{"d_shared_expert": 128, "balance_loss": 0.00389, "router_noise": 0.1}
Below are experts of layer 6 (counted from 0) of a mixture-of-experts language model. Rows are named router (the router's row for the expert), gate (a neuron's input weights, with its number), up (a neuron's input weights, with its number) and show model dimensions 0-159. Each number is 128 + 32 x the weight over its row's rms, rounded and kept within 0 to 255. Numbers have three digits each.
Before each expert's rows: "gets" lists some tokens that make up at least twice as much of what it gets as of all text. This comes from a sample of Wikipedia text that the model never trained on. Tokens count by the router's weight.

# expert 17
gets: " \"", " of", "ing", " that", " including", "ed"
router:173148116178131125068128109112112129157115152160106092098101116048165136122116139182131171172123122099146076128154113158067138148139135116108117114074127083142155166039147120144146065098096160142150132088127131145128139095088176100153188125139113146160162116191142070108110170119087054102149159175143097118132109140120144142098126101087076152105109186124104197149116101168152137127141142113175226173132199164103116129093158098175133111074113135209100139134124131103112107137145133
gate1:136114134109138130119185122052149114086199131130146132132170118134116155126141105089125122139150151107127122070130131129194138090130139128131131102102112097080195144132135000175120126114124041153137190095122093124125145093058124130126156112073139195129136152159130149135091198135062132136113091195137089064163093127124117142154111126128127161112076114138139156151179128062126127137120143126090143153079163113068106119172123131066098144112143165162092126115043128124148135121097133
up1:125143104123175064124182176128130148168183112201097116117201107142171109140110052125110092118158175130092123129116093125164189108136123128128131126109139127067132190077141091128148138045140098134162188116128135130053130160129151131099127173104150176121165059143181122139079190123125112136109119206109126134140098127150169176136114077116150151160073166131127123054172150183129127114134128085130116167100157105114124129168114136150102111115128179121131063111131204144099132136121156
gate2:110118121128140127151128068125140156105203092134136132095128139124070162115124079185181143160067116058122120084125172128138128178105147119123087111132098139073056135115087087110125088165133135140069130138125107164126159119089095119097097068103125101165124161103124012119157136128050090109132068175129039137157128088137130122139166127148050079132189136099147172140126122132102133130138170143166191142157110130153130183121152064123120128170130098132123113128128158160143092113147135
up2:113111133105183082101119163087130039172122176129145154161061103124123136133170116111114104118137166169100087129128009148131124098156110133094164134128044085161192079121120185133144126123135134157119101086141115056122128103137121121129177133140145122158076123132130203131109062190153200122202153087095123131110185155115093118109128173129128125127104127150135127122132106114234139145079112127093120117066107147133096145134106128146181135121114145139104147129128107132102171116112108
gate3:131112054091160121159204135189117111123127140150122167102153189143174066090146132116082126106124092129132126123082128084076127129110135187139074139150136187102122164106212091180119140134145126044135126107203125140096116091174122105096137122131130111117075146188121099128124128136165097095129098129146216138151128033045118139127092128139134117086076126131134106108159135113136153101122132134085125119078225144110125153128103161134123122060150141158132111139157118089134111128111109
up3:101131179102098145095120123052120128065126134126128153111150069122183161066063159140127110130120107138137133122133129117140129157120069111133136129097130129049161183081101143080097125116201121199152100076183127136128221124185142132148207101095116195147136188062129095090146156127121168132118152133128077130107087136100119142141095090157100124170173140123070126138135149122155157143142083131119071169088137099170126135132108151106131129115131158125087060161128122141134099109089189
gate4:149103108101115154104098083166078140149134126116154180126140125124114120129196164166215046145076098084159132115126122169129149098124093187172103119126137174164113102163162143130130168182135152142110097120156125141121105171116129120126165152140124112154215142125145102145146131135097122143094138120133145057129127140166176140147108174106113011142120139110169152110126165128115203116095129192106093132124182154126195164127118158171180166182076079153121131111052125118113111147152124
up4:104076177135119156184132135149123134099127137109052106154101170106136132191055143094159096093145126148089125098096165114163129126129150124093129127154009116127127146084087067181097126087125127057110126153066089056113079114193136116127138141200113122098168152123114188123153099173148136076115083127136096128145121136109128132126118110123139151053101094131125102130124085115106125119162127175139111152082088131093094153106124182146066148072112128131092122119094126123090149162059122

# expert 4
gets: ",", " and", " that", ".", " when", " where"
router:096097114137120136040125099064121162149132127116236117156093163146147140186084154099073092175152142156163071164098156180110151172129030085171108145090133141127097178063126149131132135089121138139117094138130131155150115131109151111104110112142135109167116129097116158135115153214140131086072113123103117118108075084137147129100148131105112095145140125077090140107146149130155088109052174155148117121157183120126152127135065095082168174125087114153134150193148178151152140107137134
gate1:079130109105103107148108069110121143120126120143134128119169097122126060136116153135141075117042152116128139144086100178115113138115145117146128102180134092150137108128174141128087200148116081149123102131182091138187102164119114127103159127123118081136133050165129119216126075124184074102087154112115110128135054115151160089132124072159118090128102152113083131118058120139131161138112049138152191150168139098144166089131159157140032104099191154086151150119131158172171128117120152
up1:089138110092129154141130124138117107123068163126128189108172109034108113133115170163139085127188108101093182094147127118117144128104126069037123146131103125141127154124128110101133080112098129155106128115134195144121139126082139085125101110089130155131155120096115121119137172141141136152116121095120103087180102129186117217179104128099151141168175086061131128129096090126130156160066134064148079105137152126120130101218133139091033137130125160137145143103145146158118034128085095
gate2:177132104134106161119127168130066110148204128124096116114100066143157104118116119146136130098143108162109115130124127123192165162104149166135182126183133176230089055110157123093152154131198168097120141107088128128167073165109125129039129120123126169126207117120125109123184153124121106128187139157089120134115134104128165138110188146144139135189042122135135138122155184133139180135160066128107104133142131148101154125119152104113148127185045177116125151146123146140094109076117160
up2:162141166159032120046138125023136081127130116086131117148129140153126121123136137134125149077129116120116121127140118132088141126027093102192093105125176099126112149123097185121131133116153148119143201100109088140127143126120170149082105160084075048131139145109112129073127139110127127067129131109064128087160075119151145074127162128140133128212140166112144121141105154112124093103175147153082096130133111137148128128124172107119127102176127120139110200130116130140125119023131081
gate3:156108154106157147123181145132127102133132184128091124069142149125158087135158157133131100118137124121133097082096168177153083149181134141128147173074067125143147085160126137138132108143122051082059131158148127084106098120106132181118134134165078115126141173045136080117083173162110150190136129154125142127107134116183147117119128055161164131193082130090107123044110153135127120139079151129184061090149128118197140131130126075156189116133145127091168105167139108174194103148108110
up3:133111126154164089100120152104127123157197171129208140116097129094117117086136087125045103133129128130137135128100094125171125100101154149102123136142121145147158130076094109130117125084066159112107147076123131179162163135187050119126123137126132086136118186143158133209055097087075145132111175126128211124108121128006154181104160161103120085075134102167168102123131081134133110133085155126155126119123122112180119131152171142134101130136100130067104095165168107164144132125109182
gate4:071121127179121164112119082169057123121145055119104109108169132131031134211131149151124144167123129128128172126099150136164114189102142091051134127153107098092133137048130163156078057120138075089132152159124170134126138129087128137155129158146090196093149130043071121126141119093054136175079147111126129193193131117126129144109120155153086178156114166108077098133140117075139127125119127141136131112148074143095143112126102049137098130141152142137125114157127121151127121120144138
up4:162134063139126115108180206130100169143131045126130147114132103151077107190121136158125189166150105157122160134147110122155123126161158126126138121230136104141156120146129117147083118154224093128162101132193168128128212112124130142090126213150179150079121135132104128110091103128129127122141105094137085110151171162129120129117135130154153123139122155109124047164120179094159097127143133215123099081167125178196083114106105116110096125130126142123128105176096114091119105123141068

# expert 9
gets: "a", "o", "i", "an", "e", "ia"
router:036110142104155190171085077157119134134126143126118116147116160088136116176169113130105064102165109167051171124137117150086098156121069158174149125185138145153152092164107168119152080063172089099111059152120146147116143178136079096127127118120162098090160132158156153103125136101184095122160087056178063168150143124084163160109108137083133143119099194095175155129153117153142123098109141117119139128162132153157134113068164161158159092113155130084157095120158077129145153124084133
gate1:067110138118122123143141122143132133042140139145164082126197129133151107121143125058087127187125117128087138123159133150153145184131126142103147091173118128125127088137128172120128127128122094114144130179173162151133152075234089106074059140168137192118094155093089138066124121125107127107130100123131122099211147081157091138124179118124070089118126117134156113158144120153082086140129161133067153127166128144113166133079117083140159044145180103146170199151089099116173122099094134
up1:120102137146134129091125115155109180134131118105132132108123089128101117128131157091082151129197105103103109127198133150136102129160078125101128065130194123095119125136109140100142134123124112119091087191144112191146210113150077164121137126125115160110091142122102119145090117090109114127128137106128073164123185169153127188092164125070077136174123061199073127102139107114136132126027155150152176119206115189108120104174144126123138076139161128204160172104156123063152150106085119
gate2:088066121091117131141112162084129117088119121141108127074057189130061131151072111131181119105057149163196135111133120119104114182119148094133083124125130131143151129075076165145121158103145139175134095132124194132141129128175218014129084092132126119122116157127145082129137125095144133123094139100157193163128118137122143145087143111093089124168101069131156156125114091193125109129128143142112140128121186146120132091076100148128145126169119152169146077113124128135035131129067163
up2:171131185131133144132178121196076124191154138089157110122142103146138129119102129121165135163129101080103129196128153126056128088154078140177113175111126127144122113168161100074201126158085116143113205158162151114109130128127125103119060161159134139168169149140166155128119113153119077150146137125131107083162105209128161133136121075126120115122153126156123123056123129135138157035201130089071086132116143131157111133165128150135105103129131151096147144128128244174091101132166107
gate3:090156098085131115115174150175128166176127088154176139141111135194180129095187128148074158056129085138095160113125186170140128185103090175082067124133064173144133130176121097136118113189152149125071139185137162109161109080121140095100136113156129191090144153123128124119150156115228141111128149129127096161116178114106062108125123142082138173121144086111168199143114166172113150133147158130172150104166140136132155112167122129129163081139155142111097129074126114133129152097060129
up3:184160113166131144138149159097142142148107121147103129063167120077157149130060128163165103198101127052133131141125105088129128040093129104128169131128117138132136116067158058124128158133069091095142128068127076131098131187129082131125109134108038141149138124089107122147179069195111119126134126143100113140126129136177178149133074098121094137120139210088138126108155131139147122099089102129068132153129115172036125150053079129128128161092141108133138090125129119072130127150110150
gate4:147216118127113135127132127170129072126146107126088074104087144104098186107126109126077201062117133152134079097138133119152098141088134183144122151166105095112102074149099102103135172091127182017084121136139114178095114113144140096168123138128186119135106171041134128180154130158151136123124123144178128116175092140111083160121130136091181121035129103102142116171130128121095150163127159149134142132120125127179167070138183127120124137114146173183132119128142063155088153081125116
up4:141124213103149174098105104124178117132130062111166131093141110138115100093134094121116110129129167124174127074134142082147083090121121129159136129220154146130136115109129116119221151089100137136112142109039064137117167152178121098128055129118123099124141130135108149128133112164136151064249100122132148175132114113131178113113108117096126132130148076123138138061191098163142118125097103113126141130092079146140116192155151152106178105140124092141132165080128198102153092130134077

# expert 5
gets: ",", "==", "'s", "'", " most", " &"
router:104109170093115121122079180048100137129214144133124124176143141071160147126098137139117106153125136100131099135142105172124156132084131165127123158131079122132093172165129132141118150122169129122162057116156105138102107228182166073081168129169175108078128105151072169088134128156121092162126083143137106118090069095115172097183143105107143127136080146118175136161125135140148127126106131204151147135129125132149193069197093156122145154052138099108162169149152141135152184152161153
gate1:160159118102131131096118111119168130254152128179119186121135041121139133090141138140141122083121141107125126144130041121143140054122116126213122119106155113138143115115111130103139127131130131130099133118109070126205117155128099108084126094109135160168144151117158029145156128119146105125125112132128166063124120180162057110118014133103169145156094147127128143069118151120134153110129148067107148131130145101086147179135084197133130130130142140138184134133125087186131161128110135
up1:127167142100120128128150161100136136122150125082062129112155109137146128129123123107050203086110124151113128136156060171121131161128102186188107148115142137146076117136079123119147151125185087093128105104095128103177144152129107091106115035064177131128130161113099149117132124221154117100018174128112135128128148144120125156162127137118157139148082090167131094171128129124099080127101149128121118100102092152133128134026171135108096091163143152063129102098120138089128161159146208
gate2:188038134177126200065123110126132221144122131171126102131172121159128172129145141144149126125085066135150119097133147129117121092090127132154125127125025152076110128098118125145145106094083112103132118114135092143059085130167123115128080136139095175176123118135155118122143165185101131126046084084127125176088123067132156129106145130092164102103145153132123179134125129185118080123189148107124137103129118182117154122129093067119086137117147131145158122123129186178130040098159120
up2:157174205183136120139165165135102102135133133175084072130102137124182166132052134071114176137141183095119118099155143168177109179128135198130143081117102055115138177067130128135087128146088141145128117129132097122147136132127082125135125116136144141130096044142201128124124122155132104130103110045124111126101160177127145093125140155075124085075175129201159130119080150128153116105142128071154093102136149131125094128134138118104088150157036115128113072121161133132165139146077072
gate3:109110142087135101176126129132136112081115133125128101189136123086128133068109142153138133123130126048112175159134133084140123127149155128126160124185112157099122119159179132139170139180135137116118065114138163095193118154170144039179103193148081144147113122080127122096141131121080075107163126137125105124119123127140100128099090132045110120121138134150145140067119145123142170128086193147128127107132128214054094122100145081077143116016133118128110079128086101208120154157156106
up3:142095140072118082211146113091093102066120126106087251087129112094153113129119100082137130123140184117105074122148092128110130142169181138131151146126139123131127133128127142142095141081147143150119152109129088146131116109118121192122179117135204162178156102192128176119113109139201110123121124114125108106141129180102167115117130197136125149179127130090120083103102171092076139138172114085122153132135125103126137125133112131151133101102103112122152084068026121123076105127132230
gate4:115153164137129092134144128132180103077075141128142145133131127117139156133115084134078130128139119138149134064108212183162124104137147131127157124130126128129090071154157126122079124126152136106133085148152122108124130189129096119109120159056168113101125161122085129081118121144083072134121179121030139158127239130129172112130112130150088121122113120082146228123167129180137129082175031127148149139132134175138086109126101136175128120108116159155111212129125190077080129102142129
up4:081211124178128102128140226111127060127129148099109160152120129107164129192142066113051106134120086134157121108103124135140159148131135085129136144119129128128090129128122188122117138135243111061128146138130198102130133122080128180101081149094147160128083124100064132116091114144115121127136125143088166089212096126145188141130142154150135090074161122109147166115186147147094125122125123111127123144125162120152087108131155119121143161167142145089038169083119121108133201130110124

# expert 22
gets: " ", " $", "_{", " +", "+", "^{("
router:136074090081124144148135169200147143119075165108129130140155125098134087117190110111090101170133032111140152098083154104139114111128084133107130141141163127166054095104138106073142122175150179123088157102150141110041141088086143133099066124117120129146095203112090185103131157177181122157084107127130150169125090158128129150051154150112079151102118097140105187142131136111181142143132125155099106151133063095135084117071132139094132127128098124147077109178152085158127160109113082
gate1:124191154151133170094140081108173145136151127126121130089134117128132081227150087148131127115121159128181126149130144084117146056175124203090188128118129159125108130133156115105161163103097139114104142110173120128162133034094124108126123112115109123144116203166140116128116077141135142129123129122137110147112084171099171130084186121162161130172178116163124110112143110080157007123145154070159139128108159171129131128137113131121130145127103133060228124065137124125111188126119082
up1:080151119157141203110115096128175140126159124116101133099148131105147125160148090151115145081164144155143102191138105118104171000206146164105171134163147135112075127126149147126178134104082156067134127121138093168146131113101128071119128135098097082158129226203121147134113127159118112132152131128134139144151120123124157129042173113135138128214138115207122168106120130105125045108115124116155119130115143166112120110149098130125115113129112110107209130123120122145112144082132131
gate2:093139134113095136109180160130117114136074124090166128129171108142121147077087151125137047126171197190117188163086144133170115123158122076162159083129058131147131167125127098156126129128113131122126162146117130108106130120123162081167116130151130059157133149130114160108128118158081152114057136098182138110128106127120183136119128016166187134193126133200121134140052161190128129103103109134107141116128130092102069124135062093121212133127135138128146130127122146152072125122165075
up2:139106078208131110122118046115218155131126116140100118125131131118154186153140126120070201139114118099150069057099125137127104120149116059116123177129094112112132084147114109100114109140143173125096084094128070146178125127121105133152131092103157208130127163128123141145133074087126122126126081080112126101244103162130104154084085128128131150114196068142129106150141128127137125126151141140128147203122128131126151153116191124111131105069177141143063107081154183137149098126113107
gate3:165128041129153127144155100068125098025117109201150228103177164117124143129093134168154133136093119099131130118090165124148047124125129134175121156122123216145131147072129151129138130106140121152091127208128122089137051160181155137124116148121130099079123148146155106137106128128147207129172145119127142205118151080142130115109143145126087107142115142111156127135193094064148138146125144122117119128112136121193111118162125086136160028169142125144129143108113129112093134106143123
up3:096131126086201145155119089206181132144106144069170111184120091106134138072146118141117094121166126144147121148137078126122164130147125101141139103186122094101167119136111119137165125168119098044135161156148103128116148123098116134086130095160118149153141226109107141151107144091116080144109077127153117082122125138135112062150132097082172126173206124093086137204108149137136086194117122124121096128100074127090146135053092238165136131102078130127113184142139132139126125126145129
gate4:195105118103136123113123119134161125127176115127128148116143113142134106181114121145111118145080166189176167179017135137172199106088132076109084154170099130110128139106138114081148040145146193169150136108117135121103112139121128142101151112081129097190068103131095123124143158095056123103115124133161196122137132115083142128127093039139131137130178128223133172130116083128148146105190134079127137128115159114129133134132093114116129098136116131126123115053072153117079127086071114
up4:109167107135135127130137151121097104146082081123118152104127133133115121114085132112099139145153107127118126100215123121020058153178170140164133069075171136178133127126138129217007150126108084141139124173130086047140122130128172156135096179153131157142139153128142131137118177125141123163159154125117115141123130158183045118131154204120158116118127118116108117090104183117130072121123128142147128124129085133162126097133122095164131093147119126145128175152149071195107132135205106

# expert 34
gets: "-", " ", " two", " one", " first", " three"
router:075098141108106164118158119159154159073160111138117131151215156086105123107157165125143135119135135169102073129061138086117095126136075138164126104145133158130126124129122135092109106185185058089152131162097126153120168123113135104134118189128106153090171095159098145105093088114163099080102104135158118209142200113151156174167144092103149095111151130129108123130145180133143114119097119082151097149155085126156049081079126065106108142175120134114185202163093108095166148159142055
gate1:175114076121131127133134107145075126128139115110083136128223133134118123142132145005157129147127128170129144105133116102158081127177068088132143119122132130130163153116117149138100125099239199129093125069107071138134100130162132135117084144129125160146097128100217147098123119135128084113154123129135138137125112138141155035149203169112107106053120144107137127129201100131123129111118138115200139128129109157130086172126148136075138089187162110140063120114130155105139108136175166
up1:062196173143090120109126154127159110126127128112141136139108035123132110124124110154101070126207121101137112167127132111120129126128157132131106139159121216160110029107123072068117126125092047190191140160130137100128122128123134119113136115128153113105148128162093135186125128129157088156135110114133177150166177122088108184120019141126137125155119121144122156121032094104146146099132160184105102110085135123095145117121179136147128126045071128132140150084126106142127117100120105
gate2:156179131138132146144149091130071100182121192161126147167143139100189128126141085127122121100071115154115118092128212167131000081184120191133133121125151138125118124188127185145148154042102171123114162125138149127130171129107124140190125126108134120130132160127163085084101121131095054171095125129131121150107163140160128167121238125120121130108160124095125103124132124138100139191125123126128131100142131173151071128127140055116140166162126119127097115138133089078086088130164125
up2:169108155153123165143129097098144032132081191126128150171188129122182139136133134098135178103140116163121134088125250116163113103147132144106110137109097102134073102125127175126179089069141129147132132125169152128134188131133113125178101154115138103133142139128163134101094131130128062185115130129130122106088182116125108164105156129108095138072124172128133037143093075167111157193142160150082106128176128146212117124158095084090176167115175120151118086131130135131098131171178121
gate3:092079166064088124145125108173153119098139129109134165131149202120124084101171088145149152131156127132126131142099127056095079082148096135123091050104183146143129153136121134086101146130083118102110072099142152155062137086207115090105062125137125197173115187131121135103124174098097119091120139130098141132160127088152128160083126091147130178124128173155122044110075075137105108093150123167218089125094087160144154128141140092128098121120154145153103115122134133105122094100105055
up3:180149121174113057174142160113184057141123125127127127145195146116123143137149082107130136157117118133153130166191118207126216078115098105135128142150132117155134140124080126133128077075121136116150133182127167137145111128130128114081128123171137120132129168115143150119140140127138137150132165115128073120189174138070127138086129156126074118137118177127132130106173162199129062098116086104082144126130126108096145204127037127114141223105139060128091129176152168152152197152122114
gate4:138152113127180141135150093092207115107148138205125146107135152106135123136200094114125155108143099173167107125132138148121124132144123221186128145161183151147044140179146125182139117124084128118101146140231173134159170129164159145107122113128059141144136128118122141096136140128115132112106138121140035153132046113141174166142129110158179109128129086142131147172124160217084102129114041167130134153130126168090132125135152111200127173144092139107159122128117127156133115095101119
up4:111128189112142178127128053130134105131159152133121172131091165087135068126178133150126078088143127188097129160142108043115097128139140159202147136193144130136116063225141116149115079127124139153101137123127113090126156135152132060113090145153142161176154194134114083110170184103132085097157138116185116150142151158126145129183101127127139186035124134135125118155140155159133127162152086071183153122124132148129124154106195126194128186109125126112137118113145116161083123124106175

# expert 46
gets: "ist", "er", "ers", " member", "%", "or"
router:153141162185139098132147060075095118104097137085078170116132141190114099193113160092164167088122126145061121172109033157113135102133130155198109163127153135111124123131162146176121149165133118127130216182152158101144117139108129135144131092164142180113104089113136106065153148151101117132132142175074106095129185150134172162142171129128140093118158181102133063118088099103131111107178094129136123107176114064133110176195137139153110146082149109170128066106122113109184150128113154
gate0:080131134118166117143224190121065066145171157123093143145134131150179091115124115135115129139174129094097157087140111136110138107180149095116127125118120130115040150129131126113106127132118112131158166128135076114126124100078134221089124107136115120137082138079145156122122139114137078016181134101123121134134094204157095107164157196155138120120113151128059127138071139169142138140197198131147195122130129128117173129138149065163129090124199158133149148152114122135111161128097124
up0:074030141120178110130201112140077128145148167121151163124122145116109109113109129164168162165148120086123153141135129185128166129127155123119107123132117161093118204098142118110128143094100113102138141124135065100144160109126059185137095121122151122131107177152135129140116154069114116146146106135107071168130120197100144143153096200202156177111059159109129126149029109108110129152151115130124210125180115106107136131151144136156115077144193100057112086182131180145113128115129159
gate1:130091127130100154121155095123121187149112134132105111126154129119069147160183173081073120079135127182193080130141102123121116144211075147140107158189100135113117124099126138147141154154142156129127111144111126122129138130130126118209065108147193129110154144127097189125135099137158120113113137151160068122111162153186109138105142129127109168118103107149211165128095162180134125139130113161018129128157127044163097081129142138175155115120055120095106094107196129102061166090140131
up1:156100130156101149171136057117115171183067129170125128149094128129161158140110124142096160163116128143137120137122133140110194171157087194114083103135061130133072127143167201150110141130141149148128145115124130126126132139140158112173111116074119176083062142110031155126175100139154074128120121155156095229052139108135106122137177129132133100145125097153130105081171190176148073128189106103102103138134085110137141066088139083084127128049129106110138122124175126124125114155145128
gate2:129119140219158170117124134145120159160065153117088100107117115128141138122195144174138112138151086134168122127117110130103151166103127137172132081172151123132215137116063128141125099141171127077119156128184119164136110164129057128076131127108133229119140141133128182131176133116150194129061116172104130105190128145103126083079137135142132193122147100125175129127079150140078128131131109141108137126139158078126166111233185115159124132105102104124140128128171185142129140212118131
up2:056130112110132148135138121111129164147115140138114142099107118088078131113121153123186140226122203123112136175104193168107113115111133134097199133128172171061179127122146127096226128115143148125094104130115179130098137097136128050103139087123137139207101110079124139134152144066121040100120100133115127127112155152080159108159143136146131152119128117112121159154030093139122184141143081094095147118131102128111071092099129192127130128080084095134141140123170114126164101096098119
gate3:143176116129173137125163161126150175153106063158106125114142111097079071093139076132061052176137008086146110121129136158129103103117137137211146105106104173135150145069062147127114156134147099058134191112168140119127144127070112126152156131127132137120135188135184134120131111095098153148098135131161120114144105104160144147124118161127099125203130129136163148169141125130144079115140101109135116128235128113066098125214128123155140097124123172113114076122135103131100118111147089
up3:211180115136122107111196120125127116143123050109138101087128129148098089121152075198035103136099065110139145149063208132164115113125072139150151070128099119126151161142096203153179147108133114128152138059071143152183087123092087093128128119130078174127127156131148156140132122113069147149088145139135155071128127135124123112132127184128100156177131111106088113168150077121123134109175056134139155099130136123112117140159106129132126082135103176131111116126132084170118159114050120

# expert 45
gets: " ", "==\n", "it", "ch", "===\n", " ==\n"
router:073141117104160153128132171153146135101110135188064187081140138095116127120149121149158102128126124220136140135115197147215176141148128121145120131096111118225131085118108129155125187177146099149158172186086130141178134126121112134097145160058078151138106114100128099143077144113110138123083069137145151152162140172100143149128148118134158143188155143134161148189133160090142122160080137091147128143180134094131171140127155123121088085135084107083079103177156217083118123120100145
gate0:121113046162166115131152154146107106067104024197176135144141138205126105148136126051185124135047109129164138156159105132124129139160128129123128193127115157103114125078177103095109097122185051061128115128089104101123106110131128159171128139126149157131123130172060136097131123126120181125110136126128124118234144141154122110120154157092127097120115158090135097116167127157138117133124082183133152122126163144072170147131169126157083125125137144157069142178071125130131087168121124
up0:141133202103128138115112115140133072176169176125095123076109071118140191114119181141119097135197169128140132099159124137152121087086122152125168140130131093162166120188086134155178170094034152208056140145142125135099145125067226104112144120083125088127084074074134132105141139140139128169172185145129138144083127087129098107093128109139151133142127155147129143125114159089149130112112220087128103123111177135139113131104109125081201149128156109084111127128131112140115185138128094
gate1:125145115120091139041128172140097000113115200152107158121155171096195087050072128127141111119088123164138103113103122131132144128079127113092116105082140105117074070155134122111106134076094186078113135118171130160130135052168115092152117133106132151133090134151099128096132130119136144117144142105123181099139062133154132154108172120205133124126138167088140142152125105180162196085120102123126075111128185117129147159126113076043148096112128133127131111117117123115066128126119123
up1:125134189152130131165118105068127141193126000095157128098130089142090155154115167109172163063124140169126132124134104124067109127123139077140149125118152181167134109107170127133106159164098136163128128172142134058112182175117132156137155105177136051138192100181132091131147117129122041100127112197127120133127131129116130072113125119118137082130127121127104126067127092120127095255107125125127161109114128139118108093136110116134134131136125153136144133138118127205106129114141137
gate2:119089102121117111185129109167121101127105118119157119104130157159135109150138153139185126130028076134028121090135126128113158133041098157197101061119109087193133072118133198084121122122127156128149095153122165203131120090121151074106140126140163195161142128148171081114125132133087125056104140164170122145133140066144143118116129114166162134145092121173143059110095147122131128125117129124130125148090154130117167128219142100148118166152126136129120192176145158149122119108084171
up2:132082177112125140095128129125133177159143113138121178140099114139128201113177134128193102121155115141153120107183151119114133112149104165134110105209136182156119089119213143151098158121134170129130136055184163040202169126132115166127149065132133107140169134166145140132122126178119135162122128161163077132078092089138085101089127140107131094130055091223165173041129115061164111160140126153164135106148133117177132142063127116118103115114130094163116127132131139134126121151153137
gate3:161130146135133155077104205111129135131094129135127133117095149142126197115177113106106123156129099164127119129120142114067193144064143166132125120137131149130116122119090159070169090118129125152136100180134194150128146103115130121157092170080123133114113154108140181120067095135143139119106166165175124148148118116219054156123123128140168132185161160140197209204129145151126128065096125129110125134168129154124191068112102069147128142070165153088070135135112188164065142106137129
up3:138128161145155154116117118133140071115157107120102151114079128156157129128098140131136133140118073086119081158119173161196040129149129125102132086113146145091183077106184084124110124126101087086128146171066030127149130077128123119122153108183125132148227122130049106135136063108127162108167140177130139120170113128156128127073074157098123142132121102169099149176128065107130193167125131129125165116112174122165124117123138171113087150112186179118089159118091084118138062141111147

# expert 38
gets: "201", "200", "–", "202", "199", ","
router:090106126124156152130116131147137140149088073134089107085213083108153081049157135172147164094154112145143189141151111122132144101156102106147119077151180172098078120114168132106131127108197086112089137157147150146097151119111130127092121103071164131144135143087097177134120111190093081137176156119104127101093136143103135009072168195160141123128090177144101138122132134114051128088133119149107100062140156105124155172115124128163105162138108152133099123170175158133143079174133092
gate1:169120101214156212173179126135132128125088135161122136140126224125127100106125123127131084112146187124087133057110107119235049141149107186122123101160070119096159109118139095066131147103132112115119123089154135183129101146172064125128158129140133206152123142128073138139109110144117187126188128097072108127110118134128130095082128150171165097132134144127123097089124151145127142080157122129147071125066137105164167145132125106128135118136121127148173176094096116092111125080185113
up1:158120120172103131139168184132113149131172132188190123126131137187164113113124129136101094083163141106130172083146157122132096151119128144122150157147119110121139067099136089087123158133161117164157108127128106120130126114146156128119168203118129189087135130088115171064107092137077157210172166113125149188100113119132136112139132139128148109131076115198125110110150129132148169144162105145127099001139083124116135186136104135104123111113114127148130180068170125137060114047190204
gate2:038153122125117128091097099083086175123120138093107186220170115084117115067106078135146038212087114132109145130161118096068143114125141137117120119118140120087102117143076117130126111100073098154143123122065136117126164127166156135150124121127074158113103096129133133150105127135060129138132123084136093127113130124032127128079163140131127131144124121129143135137162155154119159107133077102128129169099202125135174095096132079152119098110120135127182126097138084067141134184025110
up2:162076098119121105193150132166133077111185082138129054104101138161139132175149115054128185090138170109170092150073131122162143134095151127128116142093098118143094132118156201140127134141222120108120133115128180155128153128099118128137101123152130117144176118163114126121168110187140136107041141171079151204115145135230143132210132129116136123069183138087134111119128097088146121152115129186114141127130108129123055137140148161117121132158122128128110130139102129220129129077153122
gate3:129150123092140135124132095084124166102072118139128083115186097159158146137145129171120136082170174122115128107094109128163130128146151107143116120147123096149103123108082133127127168148163129209110156164102186089117137157103156255090000149145133181150128105177128115153129133133151137171119144128137104129138085121146136147119112232190100141126088123137155098131149131135135122119127138134081115166109167147139147124159183123118114160130092125175194130132179145167126148112070161
up3:122211100142130127142049152132154124147125126133098121158113134154116106142148209157129123123128102090142088142138167128141191036154181138117114133126155141140080128154128149106104127096143123136133129064138147248139120103128129075096158153155064120141154120142068101106089078079129128158137115181133088166176124158158159122105086089109128066155130110072145124130125084141092129119106145188128130129149230101105109065118163138111096055135180143128146142151128130153097174124122142
gate4:109126156137135116117108129100143140153096114070147166165139140144127145121128107167120121126173146096105160128190174110127105156103110129116187132098136128108183136117152128131130152089163121119145140027055082095122121168036095151136144116133117126121143149095162203128126086126150136172134177109080175097127132155128110127136116104126128129123126192131126162161129019073085068138140134130132176125093218149121045204119116158143095129166069175120154126142120126130192089099129126
up4:131146119117103130131133154134148116117132173136081130131090053130130112137097136091150092140104114153118093094050117119170162121219137161147125120145129221111091092129137107107164145203130162150103083138123222108117164096180122087130096155172128146132135111130128125112111102152132159124156111159110130128126098173118127132141159171092127135142129126134174027138128187105162133136135108138169127245129100133204145128162120110072167142142163086167197082128127150147160180160127097